From a checkpoint of a small mixture-of-experts model trained on Wikipedia.
Size: 9 layers, 22.9M parameters.
Experts: 64 experts in each of 4 layers, 128 SwiGLU neurons an expert, a softmax router, a shared expert of 128 neurons.
Training: a variant of SOAP for the experts, 326M tokens, 4969 steps.
Below are experts of layer 3 (counted from 0) of a mixture-of-experts language model. Rows are named router (the router's row for the expert), gate (a neuron's input weights, with its number), up (a neuron's input weights, with its number) and show model dimensions 0-159. Each number is 128 + 32 x the weight over its row's rms, rounded and kept within 0 to 255. Numbers have three digits each.
After each expert's rows: "mostly gets" lists some tokens that are sent to it at least half of the time. This comes from a sample of Wikipedia text that the model never trained on.

# expert 27
router:113121110138103101142045098161137122103151124162154173125131116089079145089112152125092143120137102126107174173160130168159106144148168128087127172149079077149132173151126135187145105180090174133197102197086081195129109139176095114112157139146182100113111073112180148057127093062123095173102148093176101173103154148106145074120125154150158087112117169171115196147131162122134088104131112169116088145126090124085130101141149122112206142115104130090179170175079117139136135150138115
gate3:168119086123136119092121163130156157136103161153123176140167194115094154138152150100164150102150112094152167132100141071063108163172120095119151116125156149157088120111114102110128113083160104153125162133132169125122145086184166168169180200107137187136188118126110146173099102105151094103159176134132134135152085132114149120181096153142102100142081074183102105176136130183130131141129130135130105077115124218149139182160108151129227183080123131099028144167126132135086113134098104
up3:112144157155077059080118120168075158112104150107137095124063140157150107098150089104128129164103132144197130073135092134116052082131153143178136173117120083073158107174132166158159164131147079115178113153117073142158090128112144062113158125103151075111183150177161089153142110113129139166064091136104084078125180080110155147139119062108126139121086144142143214115161112156131145135099106161077086156136097087102179079138121135142152101169156173129112098143111144140136082149152128
gate4:077145134120161021141132130131126098101036108137151133131094092147104147101121129141115218126113106115110102198116104116077087063158142198140111113084157095092092108128091137145095181130138087128091100120135068153127175087133136158120158108148076136098120108127142091164115084150083116081143177132106074111159119074110141087194128089169133125106138121181117117115098129103125153095098120213164096092158163083158113155150093099072123141081120107147115095131150137105083153103119142
up4:130145125113145167153182126121164117157127139180110071134113121099125134129124102049074174172202151155113139132112179187125122182071141146106160213072129121092135144198138134082120136103107125066078042132134090144097150133174128117089176146099191151123141112139130126116091078130153121119107104179196107106148098198127099106115134139140114090101081146040142136165114122128131118111102142171079120109110139113143120106123085181164172092118135159130127094157098173146127130155117073
gate5:158160158089108128147125090110188126171138064148150151119137195150098112113133097076168118094077107098105128190161154099093144217117141095134132149127118152124105122142091129126127118159123085171075121157137110161124057083130115146140091109130136172141133099141132045156095151072114129128164111157145100142098080125144132154143120077180175164123109121157119102085126163121115103086141156123137160101064156108090092139087125158113177136174043115142077158168180144072107097152036113
up5:120156188089132169087146130127086101100120076146124132129118129112126169109128131162117133053114140120174133124170130115141127135110134074108116157069211151146095072134177170105153205115095138103132139153177158191080107125110163176193181151125141144125091154148168164048127086121117133084213120131146164086145128110111159095160134127096108125164128199128104140156132127103070089091113117183085127153084116098116152173104116140134089148161110073099174171127082063116127104118137121
gate6:158152165167188144120120162082106058144129140147148136102091188112094144124166134138145156118141113093082083119065121063189044160148087139116138153150129123155188117153124159114141143119155154071177086099180086165107075138096118151109133118163077082178166121127103045167170096172097115082144176155109113109086111105130083140152104105134107134142152116119082105088110109120170157120083138102125152137206130110178105109084130132104136159141090107118176130180115139087124115174169168
up6:152093100160134129155132117089100153114159135141149105109072133098139131110178105156107108205173167129140143134173131167150146160149115121170128095125139111098124136054152218144151093131141112119096125151142102136128094111133173135074173120127184123101086107158157171140122084089102154092164108086183111071090173187132154154084088109162089141137185182132133136122113135177068097116103083141130066120078171145126144130139146191161155138119107164104111139121177210126181070109199152
mostly gets: "\",", "),", ",", " ,", ",\""

# expert 24
router:172132196190145138133117123144094146077170148162137151152144135111159120129113148113130114141110108089146080158136166206141096127065063140102180179084086104153133126119120157158144088153123171124149189165112093121083112123147140139128126120151145139149093086093131131117109076113130149185083095102125113175101150183122115100128093095206206133127118131147109170097119170145123119155054122146069089176181121092116123115153142117199181152101078161117181128177099160080140172166107098
gate1:130136111115179113184125157120105161130145136094136101153103139116160153176132136161188109168139170144118161140102096128090089158125087179133143155092138112158159100111099135134163125092088158060129178097106129100041121128196148206126140139119136129200153099110107149183094113207097134172116127126126076216095183150093165139094189116134148116122143168170075150074122163156156081136073122124112096168170151164134106123082120123143147122188071115144134107117156091100167134093132150
up1:143151152162121113104109169163122093059131093096106145091136156087096126148114110094102094144119164177112086154130208126184149171118129053103150123158117082116142127138117162080167096112126103108123105152073108130123135110099153177151120170175129144171101117100109101104063129140067160097094074060147170063205103157148184129200191140172142090130109145178115103113109131118151176181079124128108140138169153123131156163113105120108195125133116170137166159104143074147075131143112136
gate2:151091138150106099090108145130124117155144128211143151113148120170127185206128126080189064145139126164114169129155130072113072118163104150179077138081136103107130151184067106160162116156178126154048102161107121114111132149098108119102149105170145108160190108070127106108076148089134191161126063140144146139134131099142130133160123141147140103098094112132132102080117189108138079139087114137108134121084097137151095175117133121121156109197157134035141162148141124168162152184111179
up2:134098120156164091135088101143125160121167101156189138142157152109169138162066061121143100064094147105150083107081140136090104086170155117196087170129124108109130065130087166138164106163120091167119065155073092158134111136103055135126107128133102110104102107186115114127167151164125190071139190079106126112083168138089134145125118130141148179080186144107211186142148115184106159090124085096086147155078135164144095122126131086120137134067124148110141119102162119106137128137122161
gate3:115101105101090098167158132178134150099094133138110139112122172090127104126175133129111081146058105132146131123071130173130127195168086163134103118147120055086129096141123125184141139124179111167177129199146108160097130149075150167187093151117185186185190121115132123131160094098107105129133095128140132148184213122098133131131088091160118107101151100115137141096118137122169144090046153203078110165125123116066086147097143154172153155100131104094134103131139106184172080143105153
up3:148127116144167143133163165081136168131160165126123136122108096069169126123171110157114223114118083179113115172084128106182095160091132081072138123158129100123174073100176089103171122142155120121211087097154179123115133150119150092131101108207148139152144084165143224108163103161095075128083065113130138150083114135102129108150116129077056035127128117133121114155162166108114129156156100135071143146120102129106094126121145108123163145118138116127134124162069135093117106108180119
gate4:128155186188102117143108141114169116158082155174172084141176088171132101142146151038181116076046144159151094139115130077081109103138124180116116120087182110174126136118153153139122058067092094155126155139091085165133138132145074153180068126144101113155105076143137140186101174160128124149125146201110161119159137146093126104174114115137182151111165115126136156081123131122119124100128112061135076112102131104128099166147177142136156109071164079097110129122126112154144169152093176
up4:110136131121144221109175119124115092069135124104115080130161112123155114163129137132160108124040155171116130107183134174137121058101073097097086139113142180145096172124118090121082102084195108160107186112139173118129152125105151120100223101095132105125167118058110118121119146163178146113143131102085113118073111119162074100055109137163136123172195139165097137111106168169112153112112169117139152173097102116177135170177115187139160109118100086144100152175107138111157119142150113
mostly gets: " North", " South", " JPL", " MPC", "°E", " Candidate"

# expert 61
router:148149105140108120126113075158141093116158161141138145089129069077095155127126174100114155091058117078117131120131192167142098215153165157100164140141090064184148191106157106146138082184117160138137198146095062155099120160161112153125158095177138070135114109112117127097058104095135084170074173137145114150136121134165143134095156148141146156131120162120127162134074119154151117097125144164071102142109092118093155110141190128110144219128086128141169102110099148156201157139148126
gate2:082127119171080123098108135086117079149099088139152121142114099154179154141138135126110147159166105119151110144110114113176114115158101134101133119120127144152123136167087171075111091069124148161202150114112143078181103103157147153077071132129107079156193168105107151129134098118169130134195076163079106098198065149142112140181115210135133127105082175122059117152134177065149144092173166123095127096166124150070121153169166098100178095154108192116154116118111093134102089101135100
up2:208149145108198099131165111183078166107102092190111099118116123080127166106151146121122089149177125118170159110149086163146107146140147172149173106108087121088081114147142199087171152099090173118049084100115109107138064112150160128130090134117145143096146100099161084144154180152060105117114125042120121081153105134138120155067144172117068089069182087142174119125136105081131105162120100122130117113116110144119094113148125169148146077067145148149132095138114126069130144109128112
gate3:166086111125150127128100091169124123113210127095090105145131110102106107138115149116093112134144134178133135117099094152157135080066161155162116111113176077097115100118167143106109103164159082147087110148143127153132104161106082103082199110162083178096127129086095081118116140146151081108114178104158123152143142101116107104135157156138092112094094163132120144119080092121196144127131100198164170111110137101121168146063222100175121163193121196123155161157149159078089172104171054
up3:131125183062151118144120156121131093096127110144146099058161152096091183142164188141140140104136106166164145163176142130178085149059103142193097154112081063133122151179050120145160077114112151085176123179132179121143110102102157033152115097141116140143134147126134166116112129125133108126125099134108156095111127067175131105101139081113130108152100062171157144163183119091111129128122160080108151150128138109110128139130067193158143098132110092120098136119135236181113130122111130
gate4:136152128120158101096187148146069110105177136109126119091073125129104071162129084152136096113163116102162174068101181092141086180106112088135091175094120174153144098076191126123126165116099105145116159133115142101130119136102086125097187141116088061152121165125145148141168053168134120139152136119097188169094150127140154090104111120169066121080135133122164158098123119143086190143128139193077163071190090139115151154191141151140158102125168134102085129142162074117115142201138101
up4:096098059116178192123074138111044124096102152140121137107184140120102077122155109108121158166136120165144134128102136143109122120136157181158138021134105182109135095195104111096147130119175099160143153086149093154158126118114140143075097122154115097198183172142094116124182166061106082162196105162071146104131114121160145103163102131143121144133205162156104169107127144116188127107114129114158104102111126126095135103115182136192093140091109183135112108129122151145159147090080108
gate5:129104116088148115101137083112146156109137158131144164130134067108129196052150174120196161113161093136120102075131178139133125129123144106167097127160115112110128122150161127148068117138119106085087137133106142173089137163170085172058169105163121138103177152153096130097101098115095134121129158135134141137167107102132130088129074102101123152139147081123184227158178085167135149127140160146092141153120113134100105134124213087071147166139069060113121126192082120151114050187149127
up5:062135129134147093094191206172137095091162106080138191149093183146104140158079161113134171117104173125098077149127091069170115103162175127107097081093119108149114092129125126120059176112133135151157146141168151186175174123113192110153100090103122086126128087183122113113136129165157140162143128161148074124127221148136120128059149124134130125132122123136136135147103104186160144133103104204140132116121118155120117136148088099163146138174181165166079124101138102183165076138171138
mostly gets: "idae", "án", "os", "ée", "ado", "rio"

# expert 35
router:142140142095116163117133026121179149120154193174114172168190115076108101126113160137100112123136099123130071150114141136124066166159120104111201123117124083126137187114200113166171051175112184129150168146092105116087110162149078112103112134161131107130123109114118132107094113082120157119111155078175080165057090135109098096135102131186135092104110113158099207109103165148139127135096130131083126154133108109103149051149147102162148145130111171098107152177135185154098136141100144
gate0:124126158152099151066136095080153087135134078162139106123153159104180123139147126121104095082148093112160133079063113103188114143094105168110184106075168102098114115074115131180100137144084156112088130100100175116173134129154123178090061076117107149050193143113191140103146143202070104153149163117102070121100152095093143137129091114114118130119120091097151109138143183177119164052136116133158122071090092102112123121203082098085100123131118129127126129136112130100137118081166105
up0:126074079169100127151135148099176117121161106082162066190181139101062089093151073159141124070175170121128109107134084079151113143077109139120108120125142126136155083152140099160082181130129084162142078160081117155103108129124160200145094122096136091148113147147139102120046097117102102116143152123078107062153125122139112081134176115151128072150194190151095121159148111205113112108141086141203133135153159141160150155114123124160152098158141101128102164140109066084147135101145104
gate1:152107088073127133116087152154227116140113191120104153181172160153142132136141199168104154124122157128140141092114109133124070132179130175130169177130113163085190115167172149099164069158130133112077126144160158122120092177151062134163152161126139191121141158136129133130153141086071190134128127125165074132113131100123141146121109118122109135138186178116159119151088129151071167093071178130038167127175129103100121159192137123124103200123141141136169169151136138100156092129137131
up1:121102109190122158107150110184125080056157089089098138137101118176137084142090118130137203135133120138126084102098135116150146101118142155123157126131162139156184170085165139096078102167165151136096144177095104173152121113123161079190129066042132127104165104145123147120105142120165121157111116169103143106118127143133068107117115145108181089206152088064075131101190068160110090155200172120168086125133101119143105118154148127119140152107144116123111118057176127157158145193149146
gate2:137127080093125101174113102136145110125159161124047109121119156103122110180120101103094129112136193067088074097170161116075080143162125168113113159148149191132169089152121119119098122171123095169098145177149114102114074115159104200116140137103177126067145196126149140144163150131148168177102127159140116141190121125152116099232138179091079143098118124179165164121135150102119141102122149078155128128129117070053102115163185121157122159099134090129131146141124117178140159191120160
up2:132137070094147104145133137109077083120170122147114113121123156146167113132163110178140178100082084070131165152142069136134126128136165108122174136088142122091081161081109116138129135108105111167095091225148119176142140091110180133117142103176153177116191205136122164105123157134106102127173132093075151081130128128157073167063164160188107072127075176085105167201163148135150124127098089102101133121145089108109106137120084122065136075106167104137124192138109099120086142137136129
gate3:116134150067163096084132100123144145137104084146156060120153148115191107130170144160119081148149116131147168180063140142206142145153084139123145126144117158067111124116073131117121188118091143085145101161095069101098119104139106106064105137154184122116133128111191084106146136149124109133110072168114105149099168205138128102091102093117122147111127174103071134122173144127108100132109105145178097121109100037067132193169117109146120123068191104059169111142121096146130133169132150
up3:101147137112105136107143121145162123158174172166144107124083101146117100121102111142118132083137142133190121130119133145139192222126068150098096070180163150129150124135141169161099162117099100125110148127106177129101076126106112132151105102157177103121089170155108088112154176141204101112109131152094091126195119180123130138120169155121110168031133107119152132151158164116093112078115089064111068085152153173166099088091152118179145088122093066155190166118121157141134106070169089
mostly gets: " August", " October", " May", " January", " March", " July"

# expert 36
router:118126150138176167091072132166115166097132138171122194114173134130081161102087121064132168149083082131100155138157169143139082179111148152109203173141111094148169138103159104110096093123107140200167165131093087137125075173145144079158152078177135105098104085135131125094067110137102085170117143085146094110083132113156120137129106195165132167138101144131103147116113168162153109115120115159058092092082134074094181130166153116139139134116054154163145096142057142094128135172111111
gate0:130172214152108131112061090131149095190142117137115110175096174123136084159144130124115027116131168110176109120170153084142170129085160094133092088119161095103174105138171078123110092096118136095144130128154171147100134140105117132099148180103148121112133142120123135085168156108122147123109099142197136153176111144096138109213107116153105115130130121116141162154138132157156096126165146190116045108096082115098086105141110142158063116111066094155111183153146125148133031164117176
up0:126095099192091137174097208146098098138140097112103153136101103068095108134077137131098165168161073140077147080078168104162103120107073115155178106088111090137176130095154118152118101117157133126180061092109128164093108192116133185157124138158152129119072120118110105190077134118133120114146188097101146146118120124118086145165105110148075117121105135156102148131100130086087132061142113101159117114110141121079088191110138197113075135097117137149112145186146175106071130108121053
gate1:118115187137142105101143130084145137133144163147133166104162145132132079139069174154119135109112129111174143162104138054111080149077161116170107186060131167136177149087148107157122077092086116112109150081146158140192114093127104111102133141102124142172140074115094056098126115084160168160144052173131038134117131127085137087161061097153110134129106155103082110162155136131165156194164178112115066096119127169136164106140082130119174118091109168151159141174142130157110099106131083
up1:090128200097110165113076150100171179082120153132106122145115090143058134118066124147126157108139094131105124087087114189196168106090150171137136111095112134132177120122174167087106131093105135150167120143189147140133117168104112155102080102131173116147133085106104168075161122139107194196136132132145175106146131107187114145137128100086145161130142162119146204152159101153151096076189130129065130160166115128195113198120132173144124095064139153094166075170109117142142091125117142
gate2:095133170062122100132180104113088145113142138087116140136135083121122162163172131116131084125180114133177131148096102114128192126117113131124083126116168121119179079135147075116091114151139122163168177189112117137104084139121080104171126069142149077139100147177110127092105143095173155172076105105120124149085107156121139096146106165086057120125134149171048071136157104082110052118095073060119099054147135131097146170130146115162123108108161127216176096088142149151109121115155100
up2:096143121084158133113154130104103124193164068086121150200127102074102151135202077130136185109151143147075152143101135139158147149147129101128139144192096175161146190120119120098130138142186126122168096092086142160153121090170132099139078108149110107090055126160142121180145163090140083105135132136134129169107112147138131147135120103139127145118130076145097144142159091173087153125125083089108214127140126132077099103077147082068170122143108146168102192191114159072099104136180062
gate3:141165121071141166120092132131108144134081151092103170126130147103132126138160149114173143130125071117152148117112154138149116096131083071148137147126121078147134116140121089191118154137129097111150223156089123060124090191189092147113146090166091127098158115068066057086150152068137173195120113130105123042113123088123138138136151141153151156098023135149132128121111073130148157147118084156136153048162160100161128136106101088110119086139183162145099165149085100134116128128098148
up3:146105071122140140150154170115089106095113154144153121194114135173102081129107086077179102094155154087155136081135134094154155147121114118128124093185157082170153140154128130117140189173088149129132107139173177117135120073137161171140114090113138084118141027082129060110127132134122069187121158116198158126107115110086116137060105093156199122133115114190113106150164091134101177139127068132179138094124181152106103140163133098096152095088145118150120102161110087085094176105087138
mostly gets: " |\n\n", ";\n\n", " Sie", " Phylum", " Jr", " JPL"

# expert 39
router:181166160142108125090130104111124099128083122168144149141183068148152128121121130102110127101111083092111145150185166145134095138106103113072178210134095114146098136148133130137095112107122175146167154204101130151138095141181117140064160104130127109073097077132166150116106100133107106123111139096154123175092109151094112126105135149131164139152144137125115141119065161109113083128113134109073068145145094099089123133132142143152218146041058165165160124149018136085108135132182064
gate1:139147140111136102165117097191151115082143079170077151114144117086134137133142138085150103106130102182128114175118131144063131162189194159136127136153129108144131110164116125083143118163184093122091159120114127124225111132091127066138114170127090114100088158121137142141153100152095106153181182117159128097075139129117128142090172072095170125184119152102121110101104132081067156108131085201144124139051165088062131166091127099155132132158176066142129109081073157151062143138113140
up1:134100117162131099118115181091144157157111104110138084132135151100134125076164112111138179167112140129110100174185093110137160135089107190160170124128192141091104147152159117138110105108144103165110091144104158096113201196073151137139101137127115166091119102129115117152096095167137163159135129161152077070155159184105175087103102146050144191166141165118159089150158124144139109058120111086033127121111131068121091125109173113176072154145145100065140134162090103111166137102096176
gate2:143121198166153084151088091140142166153094085080117157109160144089145089111116137108142182177123091106091105158125160196115132142172112126136157120105068122103070126127124128137140135159124066125098135161066132153108130152114130173147129149081114145141155083205115173117121109120135135112146112092123074130109102079177130141154097152148123119141107107132126116108185062184062166102222131137134107077107173138151157153109133133188068066105128098156158146127096171095193114176104189
up2:131117119061120103086143206168141075142149098103064141124138171142089105129107148134136103177077138130090145162109186162089134151209148142119119142099186104156144114167148192145074118120154111141110130128135141039091138097095127179100228109150153084136112116169092098112153089130074110133105143168131108113150163140146138120138167086132190105127120149096161145120164145093185161060146096117116137080084123168144090152119145121145156137147102114112135131097152124087156131114167033
gate3:142178108102094123150087096120170131109108127202057178139207164091129122075212081127199081128070100171169103094142116042180151131128145171117084141123119169127125143093169110084160144070134131140119196186119131144126178138166080099107124173108121114089086127137153167124100150129151138092127131081107094121145117152128113162161084149097185208139117170140182087117127158100123153114142134143116120167123110130090110116163097136145146166109122101134110100196123151139132136145124158
up3:171102152082166088132203142153144131129111103164149086131082130138140126153127104114136129033070090077112113142050114127146081070181091117092127190154163091102109163131136127169125153173134134118098086177087099113120098143100134137176079140113164098141135122136154099070111110113141131166118126048151181160110122125080091143123162162083152078141103193116155089126125108163141154104145149116025145155078076142086153125104097113129107122149174145112115096110108113103079144168094115
gate4:194098168140077155112102087160105068180167172162104092136076105140117165129142124125153077163093155142108142139169131117136084095136110142110090126175136105171141080168164095108190177132136112165099181102097148139103164092101156135087132126145127184158107135103123176100155139100146074161169147163118164118088074119088106121132113160197164209127185126102154111173097097134143124081132116116105112138160126169115188155122168172135095124170130150157089143070142114111219170147108156
up4:133140130141135103133136130121103070122085110127101123208105119124167093136139150177149138059101100076135156134090145062125142103086155163127124151115077157161144142145103170095176156120156179188118099147135139152149047114153136128155142184097138111125150154114085153122185078078158143120121119178133042118142137141097131108169116134101118137125156118123056147064163107128134115194113085088093076087128078175128076181124146148114110180112160081125181113146149089178077186113101137
mostly gets: " -", " –", " +", " —", " −", " :"

# expert 62
router:177122148130070115064107092132107094064131154148127141082198124068127124140086160128099109146121119137109156150157209140180058187137140123121148181159133062138102152116095158146143060227108193151149172164120095117111069127145108131110182134116119119135106099091168147130119126130108039169113182089169106166105143114154166133130096165128129116118128163164133158079091125164190119138089136149101089162183131090117137105138174075135152138110120158141108118146094139142136172121142130
gate0:087104067080095189159141120108090142148056135124157179142106189093133116103129102096160061110120096134106166150162117128176129154188144136123022164079091140120092082093079126182078177104151136165123089154135106075150099114163090106166154161150101102176085119091158140136176095143125153155169072138117164149154171171105106096121129120135171119122113183130133110132186126104081149179166128138107151141185146130109138169121153126137113127140112077072131189124107106140113135082103115
up0:100143153117110103034175156107097117154146150094138091108139165094134154134165098167170167090141141161163199122099173122120120166137177183147098096150130088132138147154113108133115152165116149119121119172107138143094130218126151129174167059099101091113159171088169107031150144098077104147126099134137100132089068097166084124140167107119137067140139101158112176126116148104159100115185098127141136055079185137183141148110163110135162104071157112139125147120077156107160102156140105
gate1:077108187117138136116062126185107137120144176123072100129141183092125150072130143168177103175134197147126107147200129085124132123109151100192082103133042100190097170120119168103121139139122154153130114134128117135114146202113168130129117163148125134114123120134145119142138120151112165108145104098148141025130096132118156167160066159210147156106133137139125198060117172077170113218123139127109106177151154158115080163085146106138114095116117154109126145119152166124148109125139150
up1:145176101133150119085107137140157099110156107129090166135199202211105086141093128097136155160113131183109134110129152143158169118125132193140095161101138128118186113118193130101134058097154135121151111171149124161097140152162159123168096099110168118084163158142086105102083132115170134118132108139093109122075115164130070190076123163148112138107177080176131148140066139092178125143104132075137177109122081101126124153153077142109150101188166085095147145140203198084166129133106135
gate2:095143145056193149119071113174101136116119170160143101108094175161133118106144085148132097121122138091152150121162170106162160100197173148149129142120092096146168190130162115127201068131125151137139105116160120137138172112168140119170111113136119099143103145128128124073141148126155147081106157110105118210123081042138196149116082105103094152080193169104139150132103095106078146127148128113092172161165129130082093123122099114063088162158113169136146072132143185188130164162132181
up2:161100137101117098127083150099132106140152132152084110134108122122100160112133087085112119119181097115078071184141094157145166153071150136149136160180144118110201140073128165097139122187082113162138131161128132105078143117107076128168077090113117138170109058112188085172120187111131106087072085113088123204092130143140092082152136102087151182100141105152106085122085179078147107156112116131141127126136157129174087104133196107137053133137125109123156136108147063128175077111165158
gate3:058085098143192132148079114121098062155121082079134146099140155142122097172093121105163108109094134108110106100181111089087199136044072119125158133128122112174157110078157149133164087089107105127135073147091065172138103163161131105120170184146101141094149087134112133163136124168157125092124186154118173179092157159088153144109130126097119117124084108082148130090137060155086132085136131099179114118134080077172121110179196134122116110186139134097120160146098194134113136132132117
up3:141134152115103062081083077116141181110111187148111123100074115108122129097142126095101073094128120115112180151087096040109156120175163145162175095075111141116178095105073157138163147141131128120132074146120128122065134111108156118165192166095117106139094127141160133187098128090196153071062101046174141142125156122112114093194100142188144082093124148152132113159107153166120113168166116122110124100145103114129122087110118160122082132141161152130145062119157099128139134191143184
mostly gets: " de", " John", " David", " George", " James", " De"

# expert 19
router:129134191135112134127094112137129060118118159138125172094175102127104143131080110092113088090098080093063133193141150175106127149110157178109145115135108074221132154096140125155109097165067183168121164138055095160109102166134101149122132062140144127085118127118120140141137094117134063192136187144110071138111131113158167091091149126161146120123114161127068153090080177169130105158126094155082096127149108106126144143100143130171090166149077187118086181106077094110137160088121152
gate1:219139100135094141149099102148137128119114140111134233110118151097154100079093210100143194130129109170186104089141075169111124131172132138165130086085076090138135138097090198104141116162141137148135152057057140164066155116053103150150182188171146116155214113120152140159106101183137092150173071131118135149108096146161143134117183114162123112119125142146129100126078148111117101109156071100127115144141129154132141143143124118103130150125146120084130106119112099128116152181141170
up1:108145138156140115160078107135118060116142065165145156065108136162184111149096099148119184152121109129131134164076097083162072107166185157122142161137097129094090051198113156114151099149076160071169085096041139114126137176104109138111155188101104137123157155073079132145126157090123086112123144089131088118185143088138122152157124154119130103154144214142103172173149175108143166139147127107131180140131088148157169097127145153087105116159160161160151127159183121155103124169136121
gate2:116080166104094147144037127140108129148134176099147109158098155150166099171089129151146105095103060123062159142082168141169112084145114094138122082052181116161170135117138132159115126145094234115157120105161191157168111115153119150113098163179120139150122096084075171102122110153144124103144088139056144101079121114088136147181114132126139152081188166096132182163162113102144137163101148123108133116122125085109151078109148152147195094086141123159094142107125071103107148111126169
up2:086145084110139106137102110163165137152144150113074124109111117150146108155102160159085168149138152087097109175112151160097092070086151189138136098133135163145099076120144085161095147146121183165108102106152131145165162141107145112115083125173065149126107079132203147145142105056073130152160097092172125114141138134099102158140031132145146113102173124089112068091158095179110097102179138117131210132112128160107090140068141123101119175101093095184047112132168094109110132161102100
gate3:144139163168154107132098130128082081122137152128144136160150133108137148168133118097166172099099118136150148210159174129180155117107145142110096127131173133099185148142075209165125097146125080148141082053101137144193171108132138106132029137138168151109076156112101164087148177093159121139184133143105105095091163141083148091157124072124153087134178151090158078160146136148128073172103138128141145184194099088121137160121075137106147139162158161157131117120169144062110130121186102
up3:100068157149114067124122164094154105127164141089141164120124118136178096154157188084143102200113211192140149099100176121113149110108160165140070156137098121128112074176091108117098099163122167115066106144141120180087137096122128103089119128145136124110115156132134083119097124072105131115129166170151159158143127137124075078175135165144117155173146173088087127096157119051107138170184151108106144135141126079090124150096181115161129181107113192088089117096146169136080088160155187
gate4:121151161069136158140096112152105126116144114125081128080115190092152102141137128117127092195118093161170142129107142082149106132122117098079177078084112113187186120157157137126151124184138065175111097128110140155166123120103151134139100177107111057166106120123165157103156113165096135127075095185163122107050085090153165159117142163156103098118155154157153134152089104113123096096134118118119118181161120143109126044105092102113104172105198139107179120122141060129130086201057167
up4:114124148083105114170075125113130143178166082142181160115184101118102130133115119125163124076127118173144101153143113117126180149160129169186120187117078161182098133147092155128089111158150150162152156174079172095097135177138133098138097069171194181126149097091119077130102202162091110114128115145102188114101069079139134133163164100125109132114182118128070084126096155098171118085192117100164126103145119135160074095126135143133121135136082132130149179162193133085085112146137061
mostly gets: "š", "ñ", "č", "ł", "ij", "z"

# expert 46
router:166168159150123125079079115151126126119099150121111116112146122077126130087066135071067105087142125144148138120162187143153139138155129177113167148135081078213149192104143146142106108159153193155153138156126111176120137134140105147119129117192137086127098141050136175089121105126144082147114130059140086155079140084128130133124139134141127094048137136154118216123122130198148144118125128175113049124129128087063099107157082122125182186130074162089098120125082136119121134114080133
gate0:107123134093082090158081138141116076149068207169176124125149134171131111083138142079177130126108097194158063101064117075153151160126067138163105073163118140152165184141184093120129125084071120108097088088147159143094106106180160140118063127162111118145140115103117059101157089134095144124147136100123091096098165126096108102071068132134112134119069143144088055139135129075147105146142153123160124152129127102100147112064137136100096196110103142091164124158089128139100095114128123
up0:158098099191171151169134158083072146139211092123078173158137095120157084125136143128116144101155157057113130125143110091125090123145102148133137146181172128150150136137108163124160079077129101128146065184147114153127144174130103128107104122120129124137116108137131175091197143125137187093125131188156054055151129131141103096143178147159145152148085150160103121106111078102078119096125182117119150161138086121088097087058144125048118067092180155155162159155170092124111163137107142
gate1:099136164079127091114146143197149087100189121104057132103145117149128111082139093154126099085120188106122148127131094089113092124153104128180121121091160118219204116201116156069124088129126086137114116131155125131117097191052096100133164061140165092147131104140137101120177157100101122078124162095143186109114168171123141091167138073162110109111115146131163146123124162097114144168114152203115137096158143163131158182138107149104174141138114153093138129090104094088141187100069141
up1:099136137158133136124103180118109091158126137097181154108111157169069140134108111169059160098153154071167158180132186185122186110161127092134175094130119110118145082098125154104142096125130103094115156165139145148130178123086234119102095103143167140104119187092124160126164179124107088107178133121138176089118126081149106118140125143119169151101180182158144152135145157155068072079149109125122110158173069081119150097094111158124181221139179169131150101155128129109153146117152146
gate2:071146169085128128165086129184150081155123141100187163128147094103173147134071090123141168156143107188086174126147159106166147147173131114173101133149120129156204115118138124135136112122174206102156154173104142163166161136201160145158184157164061164120114120128119158135065178131114108152167070102071103206089120131167147176143120148145094154096139109160130149155164127130138122155134133169130108125138101118110131159159159132169206147146170101155150171062087158108115102123166115
up2:116160145090070106125135138113161115088083140072161130133096104079092097140101155157118181125121142158081099110144185110171180122151126080123128131086131133076200075103117092153102128127170138173148186128118116103123110158093177100110150138106170147108124119093129091084088153179130132094137106054101105149162131146128180130106156172119127121113154156086100096041103146125132158114168090132104132189158073118164104091169149184116091184141099204108152115140141169193147175125189118
gate3:181118161145091158198119155129163077141073135165134122172146134092203124086124099146159167162167133116100142122195216131133146111178126139122159159080098112128173103179156093184082141150102161181074146156170126104155145163089149161122137151113139137175171143133181221156112166157150136157123135106088153112115138075161098179144147121139111111091131083095102126192118163176121189122110154096131140127128168136127118122154103090196096134166069082157119169114120128143148132113111112
up3:184146185132173109147160119073095130187127124153105155160088123083155086094217137122102192161129149145117124125154161123138149134114130131092135145124096086076144080122164075096070150096084116111087110145167115094151162112145134131140135163186105161154167098091117141147121169112163130109148141106148108112170214124132109123132132058147161173142150093061154153099071115106160157105083148103049152096152119151084095128128063125169119139160117136044091132118157116106100096172082109
mostly gets: " Khan", " Raj", " Chan", " Tak", "kar", " Shah"